From a checkpoint of a small mixture-of-experts model trained on Wikipedia.
Size: 12 layers, width 96, vocabulary 16384, 16.6M parameters.
Experts: 48 experts in each of 11 layers, 96 SwiGLU neurons an expert, 2 picks a token.
Below are experts of layer 6 (counted from 0) of a mixture-of-experts language model. Rows are named router (the router's row for the expert), gate (a neuron's input weights, with its number), up (a neuron's input weights, with its number), down (a neuron's output weights, with its number) and show model dimensions 64-95. Each number is 128 + 24 x the weight over its row's rms, rounded and kept within 0 to 255.
After each expert's rows: a language model's description of what the expert responds to. This comes from a sample of Wikipedia text that the model never trained on.

# expert 6
router [113  90 156 142 190 109 127 137 108 136  99 144 118  93 167 141  97 140 114 126 151 160 106 110  98 136  95 151 114 186 126 107]
gate0 [ 80 119 111 125 102  88 111 153  95 117 117 122 185 168 143 119 109 187 120 159 143 142 150 100 190 117 121 158 174 157 138 142]
up0 [123 136 165 163 149 139 134  98  59 121 104 130 167 144 172 165 151 125 112 132 101 154 132 144 141 143 106 127 126 163 126 154]
down0 [164 138 116 162 113 160 145 137 144 131 132 138  96  99 172 145 121 116 165 130 132 163  84  99  63 134 132 139 139 136 105 137]
gate1 [144 114 113 109 149 100 132 124  69 123 142 116 156 118 136  91 114 147 124 152 118 136 161 145 101 130 163 109 108 163  84 125]
up1 [146 119 118 158 179 118 155  97 108 130 140 154 133  99 101 179 153 145 118  72 142 162 156 131 113 128 131 120 127 131 103 140]
down1 [112 161 129 142 123 123 138 130 180 110  91  88 123 135 146 147 124 143 154 106 128 175 114 156 141 120 122 101 139 143 117 106]
gate2 [106 128 143 110 136 108 146 121  92 140 135 164  82 112 154 104 125  87 154 147 147 165 119 155 164  96 102 103 135 123 150 118]
up2 [120 134 134 180 177 122 150  86 102 113 141 132 119 107 112  76 113  68 161 112 114 145 105 118 127  90 139 156 149  97 173 147]
down2 [ 81 102 109 108 126 138  75  98 157 170 103 132 132 159 112 101 142 142 140 131 107 139 135  97 133 157  86 137 144 123 155  94]
Dashes, commas and closing parentheses after life dates in bulleted lists, e.g. "(1957–2021) –", "(born 1963),", plus "He was", "as".

# expert 8
router [130 122 127 152  96 109  90 109 131 138 111 148 161  92 144 112 182 133 181 138 126 154  83 126 124 128 104 147 120 118 110 106]
gate0 [189 117 140 135  99 150  83 130 122  48 139 120 105 116 127 117 167 128 133 131 139 137 133 151 124 110 146  97 122 124 133 154]
up0 [137 119 109 116 122 162 158 115 106 107  80 104 115 167 146  86 127 152 138 120 162 146 125 107  90 119 119 136 109 185 173 140]
down0 [ 92 149 124 134 120 105  96 103 117 159 142 137 174 142 113  87 112 133  99 127  99 139 116 158  71  92 123 142 127 142  96 100]
gate1 [147 120 158 147 143 154  76  99  79  78 126 112 120 144 146  65 153 130 105 115 128 128 125 109 190 137 146  83 116 122 102 161]
up1 [133 120 113 106 104  96 105 142 179 148 118 111 130 139 111 165 139  88 168 152 128 135 160 100 131 130 110 171 147 131  88 110]
down1 [114  96 175 138 112 146 119  96 114  96  96 132 121  72 170  94 104  96 126 113 122 142 136 134 123 140 123 111 145 125 116 142]
gate2 [126 115 123 169 119 105 116 115 119 129  74  87  72 111 131 114 140 128 144  74 134  88 126 113 169 118 121 106 140 134 114 119]
up2 [115 102 141 136 103 161 153 125 106 146 122 123 100 144 142 144  93 143 112 100 114 155 134 129 140 135 181 107 157 166  93 123]
down2 [117 120 115 149 127 140 151 108 162 161 114 162 124 155 132 109 110 108 130 169  87 105 130 159 129 123 176 142 147 110 109 105]
Digits of latitude and longitude minutes and seconds after ° or ′ (45°52′), plus number cells in tables, often for historic places.

# expert 35
router [122 136 141 150 111 119 138 134 110  97 163 160 140 105 164 134 145 126 167 162 108 147 124 103 125 155  98 157 149 149 144 146]
gate0 [132 178 162  70 135 150 111 142 127  85 136 134 133 158  89 140 154  93 125 170 106 186 120 122 150 170 137 125 121  75 121 125]
up0 [147 100  85 119 104 142 134 104 132 168 132  88  85 119 106  89  80 195 106 143 159 140 104 108 159 100 112 145 134 122 132 136]
down0 [151 133 120 163 110 141 162  90 151 142  75 139 125 120 157 107  88 153  97 111  98 148  98 149 127  94 134 134 105  83 144 136]
gate1 [142 118  65 144 113  99 138 137 106 108 144 169  87 127  94 127 133  99 134 144  90 129 153 119 147  93 139 110 156 145 151 150]
up1 [121 126 114 142 131 153 109 136 125 106 135 159 149 152 147 103 174 119 117 165 105 120 113 125 122 129 120 107 103  99 172 133]
down1 [122  81 141 161  99  98 154 130 114 122 114 125 154 119 100 175  95 108 121 101 146 109  97 122 117  98 144  66 128 148  93 110]
gate2 [147 142 113 123 131 117 150 154 132 102 104 138 137 107 131 103 137 118 136 149 120 115 141 143 122 168 113 107 147 153 114 157]
up2 [163 159 146 140 100 104 129 136 144 137 138 117 100 143 102 146 143 131 140  87 136 116 123 128 118 157  79 102 133 153 170 115]
down2 [ 73 113 113 144  78 131 121 168 161 122 143 120 170 121 146 140  96 140 106 135  86  95  76 123 145 106 132  99 120 110  92 123]
Articles and determiners before noun phrases, such as a, the, an, one, some, this, including a in a.m.

# expert 1
router [ 67  77 148 175 113 147 121 136 133 130  93 122 123 112 150 136  85 153 119  98 155 168 104 135  97  73  85 146 144 164 136 120]
gate0 [128 103 111 111 133  55  90 104 141 127 130 134 125 155 129 116 132 110 113 131 105 111 136 109 118 132 164 111  94 154 125 130]
up0 [163 124  69 144 111 136  99 109 143 141 159 157 136 134 163  99 125 114 166 111 126 149 125 158 118 137  98 129 120 141 124 142]
down0 [145  96 139  75 113 154 120 125 168  87 106 138 128 149 109 179 143 133 121 140 103 120 103 120 119 114 180  96 114 142 119 156]
gate1 [ 87 136 136 109 142 173  98 127 122 142 160 114 108 125 124  79 133  89 112 123 147  84 166 111 115  95 136 127 116 140 166 104]
up1 [168 150 105 140 129  76 135 127 126 125 114 120 131 118 115 129 119 137 118 149 129 118 132 168 145 111 175 109 116 155 158 155]
down1 [ 96  84 142 114 114 185 107  87 149 131 116 138 110 101 138 155 130 108 145 131 160 110  98 146 124 163 130  74 146 123  82 117]
gate2 [106 140 150 123 163 102 171 111 118 137 129 163 107 163 120 111 131  92 153  94 122 110 136 100 152 146 141  79 158 129 141 116]
up2 [135 108 103 160 120 125 118 133 108 115 166 140 127  90 143 111 129 123 108 154 123 111 121 163  86 113 132  72 153 127 130 105]
down2 [122 138 124  65 108 123 129 165 155 147 130 115 108 150 124 154 172 160 141  99 119 136 158 106 134 107 130 128 120 171 106 117]
First pieces of capitalized names and foreign words, often after a pipe or comma in tables, such as Ru(airc), Taipe(i), Ron.

# expert 18
router [117 128 141 133 111 157 173 139 135 131 139 135  96 114 116 143 119 153 116 186 101 149 126 108 127 134 129 132 102 155 135 126]
gate0 [176 174 138 125  84 130 152 160 145  96 154 140 106 171 158 153 157 138 129 139 128 114 116 109 117 134 133 104 183 115 143 147]
up0 [112 123 155 111  93 107 131 120  92 125 119  75 110 100 141 139 111  93 145 137 124 103 110 152 119 100 146 126 148  97 162 131]
down0 [139 127  62 140 122  91 139 123 100 139  80 116 121 157  92 150 158 123 109 143 133 114 110 115 132 139 137  94 119 152 188 164]
gate1 [147 174 162 126 131 137 141 162 144  85 128 105 153 146 152  90 162 121 118 158 100 108 173 169 121 119 149 115 169 179 105 143]
up1 [122 117 184 113 115 141 147 143  85 110 197 132 135 158 133 135 114 150 141 125 141 112 137 119  96  84 141 130 134 112 118 145]
down1 [128 125  90  87 148 143 118 139 115 119 121 170 136 150 159 152 117 155 146 142 140 159  95 111 134 105 166 126 137 139 156 126]
gate2 [116 108 103  87 141 172 169 140 114 127 130 165 105 128  86 128 133 148 122 170 112 119 145 123 123  93 128  98 120 130  97 102]
up2 [ 97 170  96 111 131 136 143 154 103  99 138 148 132 159 138 153 144 117 109 181 156 149 159  90 106 147 159 119 149 188 122 114]
down2 [118  83 122 137 129 148 133 124 157 140 111 135 114 128 106 166 110 137 153 190 121  74 127 150 149 129 115  94 134 108  98 153]
Inner pieces of foreign club and player names in career lists, e.g. "Bres-c-ello", "Jú-b-ilo", "Wille-m", plus connectives like ", however", "In addition".

# expert 10
router [150 159 118 107 176 106 107 112  82 114 177  81 146  91 139 148  98 107 143 171 119 122 103 117 116 185 134 146 104 125 147 160]
gate0 [141 129 161 129 137 147 130 130 123 135 152 123 131 128 107 126 136 126 128 132 126 145 114 110 108 170 125 137 115 108  93 152]
up0 [134 148 139  80 103  78 162 143 114 127 120 128 156 119 128 132 188 118 108 136 108 124 134 131  94 163 140 155  93 105 124 116]
down0 [100 122 127 123 147  78 143 120 131 132 140 174 120 160 134 126 188 106  94 134  93 167 135 135 115 119 102 136  97 108 120  86]
gate1 [137 152 120 140 154 144  99 186  99  86 156 173 129 111 147 135 120 134 149 141 123 137 137 112 140 142 107 145 121 107  95 143]
up1 [157 158 144  90 123 102  87 138 138 125 161  98  98 115 152 150 112 121 128 133 153 141 137 131 145 173 158 139 130 127  95 117]
down1 [106  94 128 151 152 141  86 164 124 135 112 152 101  85 143 168 122 116 121 150 153 146 118 138 119  96 119  99 153 150 131 150]
gate2 [104 113 149 138 120 152  75 124 111 156 125 126  84 148 118 131 124  90 100 104 134 101 123 109 138 120  80 121  64  71 118 148]
up2 [126 150 160 137 129 138 143 172  58  97 153 143 139 111 144 131 140 178 111 116 147 101 124 122 101 106 113 128 123 126 121 126]
down2 [142 114  85 152 135 116 123 192 127 132 101 108 131  98 142  86 171 144 119 103 107 132 135 137 148 138 140 111  74 162 156  99]
Later word pieces inside words such as "after-n-oon" or "assum-ption", number words and digits like "ten", "10", and sentence-final "year.", "day.".

# expert 41
router [ 58  90 154 180 111 154 115 133 131 131  92 113 118 112 130 129  91 158 116  90 154 165 100 136 101  81  94 148 144 163 125 118]
gate0 [131 134 114 109  84 184 123 151 152 136 112 151  73 123 164  88 116 135 110  99 164  61 158 108 169 115  81 119 150 149 155 136]
up0 [113 154  88 119 122 157 108 143 109 102 138 112 135 134 114  96 119 116 106 132  98 143 131 147 150 117 122 152 119 175 117  91]
down0 [126 122 130 108 105 163 103 112 129 108 139 120  59 115 155 102 185 132 128 104 119 172 121 134 142 150  98 139 138 185 113 154]
gate1 [ 98 131 142 108 171 169 134 182 124 128 121 136 127 150 134 139 117 110 119 103 130 117 110 107 112 152 132 116 144 111 126 109]
up1 [ 73 147 118 108 105  90 171 146 159 134 135  74 123 154 129 158 148  93 161 108 116 125 151 123 139 117 139 136 101 135 143  88]
down1 [153 117 166 122 165 118 120 108 114 108 118 127 136 123 133 155 127 108 132 109  85 100 158 131 135 120 151 126 141 159 153 103]
gate2 [103  96 151 105 149  94 142 138 122 113 116 100 133 135 129 107 155 153 122 105 130 115 132 131 142 125 142 107 131 147 129 129]
up2 [170 131 147 161 131 134  71 144 117 125 124  92 135 160 143 131 132 135 127 158 122 110 124 161 152 160 125 115 164 148 140 164]
down2 [142 137 124 129 152 119 152 120 171 147 128 101 110 129 178 129 155 153  97 172 138 128 137 104 157 146 117 102 134  94 102 129]
Syllables inside personal and place names, often after an initial or first name, such as K.(umar), (Bal)aji, N(adal), Ev(angel)ion.

# expert 47
router [ 64  80 163 185 119 148 123 129 132 130  98 113 117 112 148 141  93 157 122  99 153 165 109 141  98  76  87 145 148 155 130 128]
gate0 [153 130 138 140 132  87 124 110 138 138  97 133 107 191 127  83 133 112 110 171 135 174 109 150 134 140 160  77 118 125 143 126]
up0 [105 130  82  90 164 145 125 169 127 109  97 100  57 107 143 138 131 116 113 143 162 125 142 119 124 134 147  88  91 118 163 108]
down0 [104 134 154 152 115 105 129  98 119 162 127 109 125 167 137 144 128 146 108  92  65 133  93 152 125 119 151 120 135 148 109 136]
gate1 [110 118 108  95 133 150 121 113 132 113 128 146 102 107 120 151 143 155 116 141 119 137 114 104 158 153  80  92 170 122 120 130]
up1 [111 130 165 151 109 123 103 134 157 167 112 147 144  91 103 171  92 122 106 146 131 163  99 105 124 172  76 153 117 115 129 109]
down1 [141 110 155 101 111 118 144 152 130 149  97 106 134 127 100 136  99 140 111 123 119 118 134 109 111 110 130 169 140 158 134 131]
gate2 [137 114 131  91 124 107 107 139 134 125  69 117 123 146 174  91 146 131 116 186 144  78 161 141 153  94 135  73 115 123 105 106]
up2 [139 122 117 134 124 147 131 104 132 132 121 130 118 120 107 108 152 168  97 126 160  87 144  90  65 108 152  85 186 123 165 156]
down2 [ 94 103  99 138 131 105 144 123  97 121 115 104 136 102  90 135 150  70 142  92 177 125  99 104 137 126 149 123 171 174 160  81]
First pieces of names and words after a capital or space, like occ, Koke, Ptil, plus stems such as deb, negoti, tick.

# expert 9
router [171 100 118 129  91 169 168 120 128 127 103 176 112 126 160 140 107 133 113 109 127 144 104 104  95 157  88 153 102 122 130 112]
gate0 [135 126 129 134 149 127 101  94  82 109 108 178 156 129 167 162 170 104 139 117  94 131 151 138 103 206 108 108 149 111  78 138]
up0 [ 81 142 102 148 144 151 111 139 105 133 115  96 109 136 122 144  89 140  97 156 165 106 148 120 150 122 123 123 104 133 159 165]
down0 [107  87  99 148 149 101 103 152 155  78 175  96 151 100 116 141 149 156 123 104 100 120 172 178 150 128 106 134  82 131 124 127]
gate1 [122 155 111 116 129 169 129  91 151 129 134 172 113 144 134 106 115 109 119 138 112  90 136  95 110 136 167 119  94 108 108 108]
up1 [124 135 117 157 141 139 147 101 142 133 145 149 101 180 159 120 108  97  86 134 105 119 115 151 100 115 132  79  78 136 111 106]
down1 [134 134 111 126 126 101  87 193 127 131 134 110  83  75 120 105 142 136 152 123 184 126 162 153 160  78 150 121 176 137 132 157]
gate2 [107 122 145 134 105 136 104  93 135 121 100 153 137  77 113 130 141 116 132 118 114 121 162  84 161 162 143 111 127 110 118 108]
up2 [130 146 129 118  95 113 127 123 143 117 130 169 113 115 140 109 104 140 135 103 127 151 134 116 137 166 104 121 115  73 126 130]
down2 [130 118 184 160 131 125 154  89  77 132 138 131 130 100 120 137 138 122 102 118 142 122 131 116 112 157 140 149  79 117 118 164]
Conjunctions, relative pronouns and prepositions opening a subordinate clause in biographical prose, such as after, when, which, who, despite, that.

# expert 5
router [ 70  75 149 173 119 151 113 131 135 126  93 117 111 115 139 132  91 160 124  98 160 160 111 138  99  79  86 146 146 154 124 113]
gate0 [173 114  89 173 135 139 109  84 124 120 131 162  84 129  93 142 112  89 128 147 137  83 117 135 151 124 128 122 132 120 110 117]
up0 [139 163  94 135 169 135 160 155 137 116 117 108 142 111 144 175 127 134 120 138 139 105 141  97 127 151 134 151 123 135  85 156]
down0 [138 153 127 103 160 162 133 110 138  76 142 130 168 137 185 140 106 150 125  94 113 135 157 118 130 163  99 150 103  95 146 118]
gate1 [109 105 136 137 125 135 139 100  98 126 135 163 138 175 100 171  91 101 119 104  94 134 145 130 136 104  98 123 120 124 123  78]
up1 [118 118 148 118 142  82  90  84 133 147 119  96 113 162 106 155 148  89 153 154 126 118  93 144 134 109 130 132 147 167 155 209]
down1 [ 98  99 129 130 110 142 109 132 135 131 103 118 138 115 144 131 181 147 142 153 112 190 173 160 130 115 142 134 173 120 140 134]
gate2 [116 118 138 139 126 178  98 100 133 136  91 172 140 129 131 101 119 102 109 134 124 112 153 130 162 122 120  92 128 108 118 114]
up2 [127 114 106  91 106 219 147 104  95 120 125 147 130 154 111 114 126 131  85 116 147 144 132 137 166 115  99 143 112 130 137 144]
down2 [113 134 159 116 146 114 147 136 134 135 139 113  81  66 154  79 126 172 119 128 117 143 146 162 103 132 142 154 133 123 113 121]
Later pieces or second words of multiword proper names, often in tables, such as Survey, Main Line, Enter(prises), Heart(s), and suffixes like -ow-, -man.

# expert 46
router [111 136 128 124 172 154 178 130 142 152 147 125  86 107 147 116  98 147  97 165 127 142 123 116 139 133 197 135 137 144 114 110]
gate0 [120 120 126 130 120 119 131 160 152  93  80 123 112 117 151 108 144 128 105 124 137 100 132 147 169 121 143 111 175 158 128 170]
up0 [162 136 114 145 159  68  92  99 139 148 151 151 121 125 124 165 170 129 145 125 100 105 164 129 109 106 131 161 127 135 161 154]
down0 [140 170 122 145 145 121 139 141 122  64  88 104 137 140 144 152 141 156 157 106 132 101 152 145 124  85 139 122 167  95 146 121]
gate1 [130 131 134 143 135 134 141 136 124  79 150 104 144 126 166 146 122  86  86 118 140 138 106 168 150 136 150  83 155 120 160 125]
up1 [116 158 163 151 190 121 114 140  94 149 153  97 117  72  95 105  94 137 152  84 123 119 128 115 143 121 157 121 139 124 130 124]
down1 [130 114 161 141 149 105 116 141 126 165 149 125 176 141 136 178  92 137 102 127 183 144 113 154 106 133 137 100 135 116  88 153]
gate2 [ 80 152  93 133 137 153 153 120 116 113 135 148 151 162 117 123 146 141 112 145 113 121 130 125 131 146  86 137 141 174 120 141]
up2 [ 99 132 145 179 118 144 161 127 123 146 145 122 129 126 152 144  79 172 149 162 154  67 135 105 105 145 130 111 101 126 150 141]
down2 [121 135 100 119 142 156 121 130  87 142  70 141 171 108  89 115 131 156 104 165 114 118 133 161 133 167 164 151 105 113 138 157]
Line breaks in lists and pieces of Slavic or Polish names, such as "Kęd-z-ierzyn", "Tchaik-ov-sky", "Kos-ov-o"; also "were", "would".

# expert 31
router [150 161 147 125  98  87 151 100 113 127 138 136 138 139 157 128 147 115 115 101  79 106 107 166 158 148 103 152  98 132 125 111]
gate0 [100 108 118 123 104  99 102 120 159 149 129  96 148 158 147 161 141 120 127  91 132  98 155 166 122 117 146 116 116 137 108 121]
up0 [ 84 144 115 108 148 174  87 128 124 148 127 116 125 103 134 101 118 119  80 105 104 115 150 137 117 133  99 116  58 106 151 152]
down0 [127 119 114 104 156 131 128 103 171 101 131 156 114 158 146 152  95 151  84 145 158 181 132 118 119 155 152 155 180 136 125 153]
gate1 [151 105 113 131 136 110 141 142 164 115 124 141 137 135 160 138 157 139 156 112 101  79 162 155 160 166 145 104 102 126 124  94]
up1 [153  69 172 119 124 136 122 142 131 125 147 151 151 100  87 141  90 116 161  75 141 114 103  88 144 120  96 115 142 131 164 134]
down1 [142 137 139 115 117 123 148 137 161 105  99 107 140 135 135 139 127 103 133 140 134  92 115 139 147 105 130  97 149  93 104 116]
gate2 [157 134 119 149 163 138 145 120 128  83 175 165 137 137 126 137 126 119 120 162  77  97  96 140  84 142 138 109 179 140 103 128]
up2 [134 121 142  84 127 143 144 125 160 116 114 135 129 136 110 153 128 118 150  98 117 158 192 129 152  70 101 134 117 133  98 126]
down2 [ 97 112 132 129 123 162 110 136 108 155 129 150 101 110 112 145 128 132 148 161 170 118  96 111 142 102 118 167 131 143  78 116]
Inner pieces like ed, red, ber after d or other initials, as in deduces, dredging, Cyberpower, plus periods closing citations.

# expert 26
router [125 100 138 136 141 110 142 120 157 127 142 160 145 125 171 105 160 183 122 170 111 152  79  94 135 161 152 144 118 124 113 118]
gate0 [147 134 104  94 111 161 112 100 128 130 137 136 133 146 150 146 157 126 118 160 122 150 144 105 117 164 165  88 144 132 100  95]
up0 [100 105 124 163 155 144 128 136 161 127 142 130 131 146 114 166  63 167 106 144 140  79 126 153 143 155 169 135 140 118 177 129]
down0 [ 81 132  95 171 136 109 124 161 119 133 150 130 130 150 110  90  83 139 169 142 121 123 156 168 122 112 133 128 119 143 164 160]
gate1 [177 146 147 146 126 174 154 121 151 111 144 170 139 157 137  93 167 105 117  98 122 129 134 168 128 192 153 155 115 116 171 118]
up1 [118  81 127 160 138 123 147  87 168 151 141 140 163 145  61 113 164 132 122 120 118  90 123 131 127 153 112 180 133 110 164 119]
down1 [130 193 138 114 124 116  99 130 104 129 111  85  86 111 112  67 132 117 150  95 165  66 133 114 107 103 143 178  97  80 102 113]
gate2 [ 94 108 109 125 122 114 128 148 116 130 129 112 132 153 164 151 138  54 150 133 129 130 122 115 103 157 148 122 125 109  95 116]
up2 [130  99 144 173 129 127 139 151 114 156 148 140 170 171 148 107 115  86 120 118 145 121 118 138 109 103 104  97 148 160 152 139]
down2 [119 128 138 126 117 122 115  86 142 142 114 151  96 122 133 167 138  83 151 125 139 153 157 115 121 137 130 122 121 159 129 162]
First letter pieces of names in tables, such as "G-D-r-agon", "Co-D-r-ivers", plus decimal points, commas, and sentence openers "In", "He", "At".

# expert 13
router [153 117 151 115 173 145 138  85  94 206 127 140 129 128 108 154 151 141  87 141 140 139 104  81 137 121 135 136 131  74 122 150]
gate0 [149 134 144 110 137 125 152 129 179 175 123 135 123 144 138 116 115 147  96 125 117 125 152 109 137 106 151 106 140  93 157 161]
up0 [169 102 157 117 101 157 135 119 123 149 134 133 129 181 112 107 123  99 107 139 133  93 113  98 136 116 125  96 137  99  98 133]
down0 [145 147 163  94 114 167 117 146 150  99 125 129  94 166 109  79 125 121 158 107 164 106 111 166 136  89 104 123 142 166 135 121]
gate1 [154 128 123 102 123 145  68  98 135 144  70 147 127 112 108 138 167 138  63 131 135 139 181 114 113 147 164 108 159 122 121  99]
up1 [142  94 135 122 121 139 114 166 152 119 172 104 117 140 124 126 140 135 113 135 150 102 122 130 120 166 134 127  85 144 111 119]
down1 [141 180 146 132 175 151 144 142 128 126 126 147 128 131 161 127 123 166 141 144 154 119 137 115 128 122 169 150 163 132 123 103]
gate2 [165 116 164 105 127 124 142 100 126 141 122 126 131  91  99  90 157  76 138 139  95 118 145 114 134 115 103 111  96  93 122 161]
up2 [113 119  82 139 148 113 133 152 142 123 127 129 122 132 104  97 159 179 148 126  99 156 101 128 127 121 111 147 125 109 134 133]
down2 [176 151 127 110 152 160 116 133 151 109 144 104  86 139 139 101 166 146 171 138 143 168 155 137 110 162 119 172 130 144 133  87]
Middle or final pieces of ordinary words, plus periods and table pipes, such as entab(l)ature, outg(row)th, occ(up)ied, divor(ce).

# expert 11
router [ 93 144 169 160 123 131 170 119 123 126 104 110 100  99 129 155 100 149 126 112 132 138 103  96  96 135 149 147 128 130 114 135]
gate0 [120 112  98 152 141 153 161  82 119 147 153  91 129 173 133 133 145  66 167 133 116  96 130 121 126 143 198  66  91 136 106 130]
up0 [ 96 150 132  93 101 200 112 138 141 156 159 124 101 105 161 103 133 157 142 153 144 134 126 119 123 114 146 142 118 125 100 132]
down0 [ 98 118 112 134 121 121 175  89 116 170 137  99 112 120  92  95 141  87  95 112 108 103 158 117  90 106 127 127 160  97 142 137]
gate1 [ 96 110 118 107 155 103 177 110 149 136 119 125 141 150 121 123 130 146 119 114 124 126 127 159 147 123 181 131 121 110 129 157]
up1 [137 103 147 115 130 141 109 176 120 104 149 112 121 102  89 138 120 106 165 108 147 156 116 156 122  91 131 105  94 124 139 172]
down1 [111 149 123 130 127 119 117  95 132 141  90 151 122 147 141  81 133 125 130 136 136  71 149 159 115 131 121 111  97 135 113 125]
gate2 [134 146  64 151 155 131 117 148 133 139 123 157 111 174 145 128 141 128 107 123 150 146 134 113 136 136 101  96 157 127 166 129]
up2 [118 159 110 131 150 108 105 145  89 138 121 148 159  93 118 106 150 131 158 134 123 124 120 145 104 107 139 102 157 166 135 164]
down2 [132 121 174 131 122  86 129 160 127 101 111 108 102 145 125 117 138 111 136 130 110  62 125 130  92 120 150 115 196 138 124 148]
Wiki heading equals signs such as ==, ===, == See also ==, and a closing parenthesis followed by = in article titles.

# expert 23
router [124 146 131 135 128 103 126 129 137 153 156 165 144 106 184 130 115 108 107 138  88 141 131 114 123 174 117 139 142  93 101 148]
gate0 [111 130  82 109 127 127 104 172 126 143 151 114 163 144 104 126 168 130 124 164 158  99 115 146 137 146 131  85 131 118 153 127]
up0 [121 124 117 126 122 104 133 149 148 112 183 131 169 112 149 136 124 183 154 124 125 149 139 149 116 171 148 123 154 108 175 106]
down0 [147 145 141 117 115 150 127 106 126 137 151 103 149 137 102  53 113 133 172 144 133 109  80 133 166 103 113 117 141 154 144 156]
gate1 [ 99 122 129 157 137  89  94 151 104 121 157 146 142 139 105 144 141  81 120 156 167 136 116 122  88 179 112  99 147 127 158 135]
up1 [120 135 108 107 102 125 117 140  90 136 147 128 135 120 114 115 153 126 157 163 144 139 150 101 141 129 151 152 135  89 110 114]
down1 [ 89 163 126 133 161 102 122 158 113 113 116 158 110 157 179 171 120 151  96 141 135 117 142 120 103 168 102 107 121  70 121 121]
gate2 [104 119 138 155 144 154 126 116  94 110 178 133 145 207 178 107 121 134  94 147 111 103 134  72 135 146 133 142 113  98  98 175]
up2 [175 141 149 126 119 144 143 133 126 127  75  67 122 133 103 129 153 108 150  99  67 113  91 130 136 174 100 134 119 140 126 129]
down2 [143 127 145  91 119 161  81  96 101  92 130 127 149 123 133 120 119 130 136 126  80 151 138 128 167 160 149 120 161 119  87 176]
Word endings like al, ar, ative, ular, ican, as in ephemeral, Dominican, Winnipeg, plus list dashes before a capital.

# expert 39
router [145 144 170 121 156 118 163 154 104 141 131 126  98 111 111 110 133  93 168  99 116 106 151 168 112 135 128 154 116 133 144 109]
gate0 [109 106 144 138 119 136 115 167 103 109  83 129 101 119 107 123 132 165 151 143 139 103 145 156 131 159 160 126 151 116  86 103]
up0 [156 160 111 124 116 164 108 137 146  89 111 113 142 125  99 110 151 114 148  96 137  79 127 178  94 126 126 179 154  62 136  98]
down0 [177 155  88 130 137 181 118 187 153 136 135 122 134 134  99 141 134 145 119 150 112 146  86 101 136  73 109  89 100  94 132 133]
gate1 [138 123  89 125 129 144 117 150 135 127 139 120 136  83 147  96 142 145 141 111 118  92 127 116 121 146 107 110 150 113 105 151]
up1 [ 89 144 128 187 112 120 105 138 142 112 121 110 144 141 120 110 121  85  98 121 116 152 140 140 101  90 159 122 144 117  96  81]
down1 [124 111  84 157 108 120 141 193 103 161 178 117 124 135 123 114  81  88 115 136 145 142 139 117  90 134 102 108 181 100 139  98]
gate2 [151 168 100  96 123  85 155 146 111 116 171 135 134 136 148 114 104 143 153 120 119 134 127  80 155 140 143 157 127 143 136 107]
up2 [135 130 178 106  75  61 113 130 151 130 132 127 104  86 120 144 143 126 165 122 113 148 141 122  94 179 161 139 141 130 143 109]
down2 [158 102 114 144  92 164 207 128 123 131 102 128  89 102 115 116 188 144 133 105 112 115 116 128  98 117 111 123 144 144 122 134]
Line breaks ending paragraphs and table rows, mostly double line breaks after a sentence, plus opening quotation marks.

# expert 7
router [176 126 147 135 146 116 111  94 123 136  76 105 147 116 124 143 111 144 134 160 110 115 138 145 104 138 149 102  96  81 123  75]
gate0 [ 98 123 114 125 134 170  99 114 121  67 125 137 167 159  81 150 148 134 124 132  96 137 145 129 117 157 104 112 108  98  88 123]
up0 [129 130 117 133 112 114 145 144 103 160 168 148 120  98 130 111 119 129 133 130 167 153  85 148 114 114 120 127 135 134 144 134]
down0 [127 138 129 130 147  90 107  97 148 148 107 116 107 143 127  74 113 126 118  83 150 146 122 162 137  93 140  98 154 127 121 145]
gate1 [155 134 154 162 138 108 134 139 112  82 110 133 140 152  78 108 139 118  96 111  85 118 105 168 131 110 120 120 145 109 107 125]
up1 [147 107 110  99 158 110 166 115 127 127 125 139 182 126 137 136 158  95 141 132 152 125  99 127 103 122 154 127  99 162 194 165]
down1 [152 131 152 115 137 102 132 141 146 102 155 149 158 160 142 108 108 151 197 182 138 144 146 131  99  91  88 118 162 170 182 158]
gate2 [151 114 146 103 126 147  98 108 132 138  95  86 133 160 137 194 124 104 130 100 146 114 121 139 115 102 114 113 131  94  85 113]
up2 [108 136 142  87 165 108 116 100 113 118  69 105 114 137 174 172 152 136 147 120 120 126 109 164 123 146 122 148  67 122 127 121]
down2 [ 76 125 187 166 128 141 117 142 130 164  94  98 172 114  96 158 168 131 130 150 130 122 118 143 127 130 122  76 132 146 103 101]
Inner word pieces with c, like the c in soccer, ric in curriculum, oc in velocity, plus line breaks before table rows and headings.

# expert 36
router [ 71  83 158 169 110 147 126 132 127 130  88 118 120 107 146 135  91 157 124  94 157 163 108 132  95  68  82 147 148 156 134 112]
gate0 [134 172 104 127 152 139 105 107 128 101 102 150  96 123 134 121 157 147 137  89 163 131 118 131 164 112 166 100 146 138 160 131]
up0 [141 124 207  90 131 114 101 146 157 143 143 156 115 106 115 136 118 164 213  92 117 153 132 103 143 126 158  97 128 138 122 134]
down0 [154 128 155 103 125 109 103 132 112 145  92  99 180 155 123 130 146 146 116 115 115 146 125 122 150  23 140 107 132  97 134  93]
gate1 [123 137 116 134 149 130 138 104 141 137 126 147 167 159 127 135 152  82 141 137 115 147 144 132 160 124 138 102  94 140 107 133]
up1 [106 110 144 120 159 159  89 109 167 114 121  94 177 135 143 124 120 169 128 129 124 101 102 105 116 133 132 171 130 106 136 127]
down1 [147 105 105 133 138  85 146  93 108 194 124 123 134 135 163 125  87 119 122 125 128 136 139 123 129 145 115 116 105 152 145 140]
gate2 [ 81 123 118 137 142 104 150  99 132 133 133 140 103 169 130 139 143 131  98 125 115 134 138 128 146 130 111 130 122 110  80 121]
up2 [121 108 119 124 121 123 145 127 158 131 169 120  96 127 171 113 139 156 151  91 107 134 138 149 122  81 114 108 122 136 129 101]
down2 [ 87  90 143 149 138 102  93 167 131 136 147 139 120 155 171  90 111 125 112 132 166 132 136 158  95 147 144 163 165 106 161 162]
First syllables of words after a space, such as ro, le, bre, Cro, especially in species names, synonyms and author citations.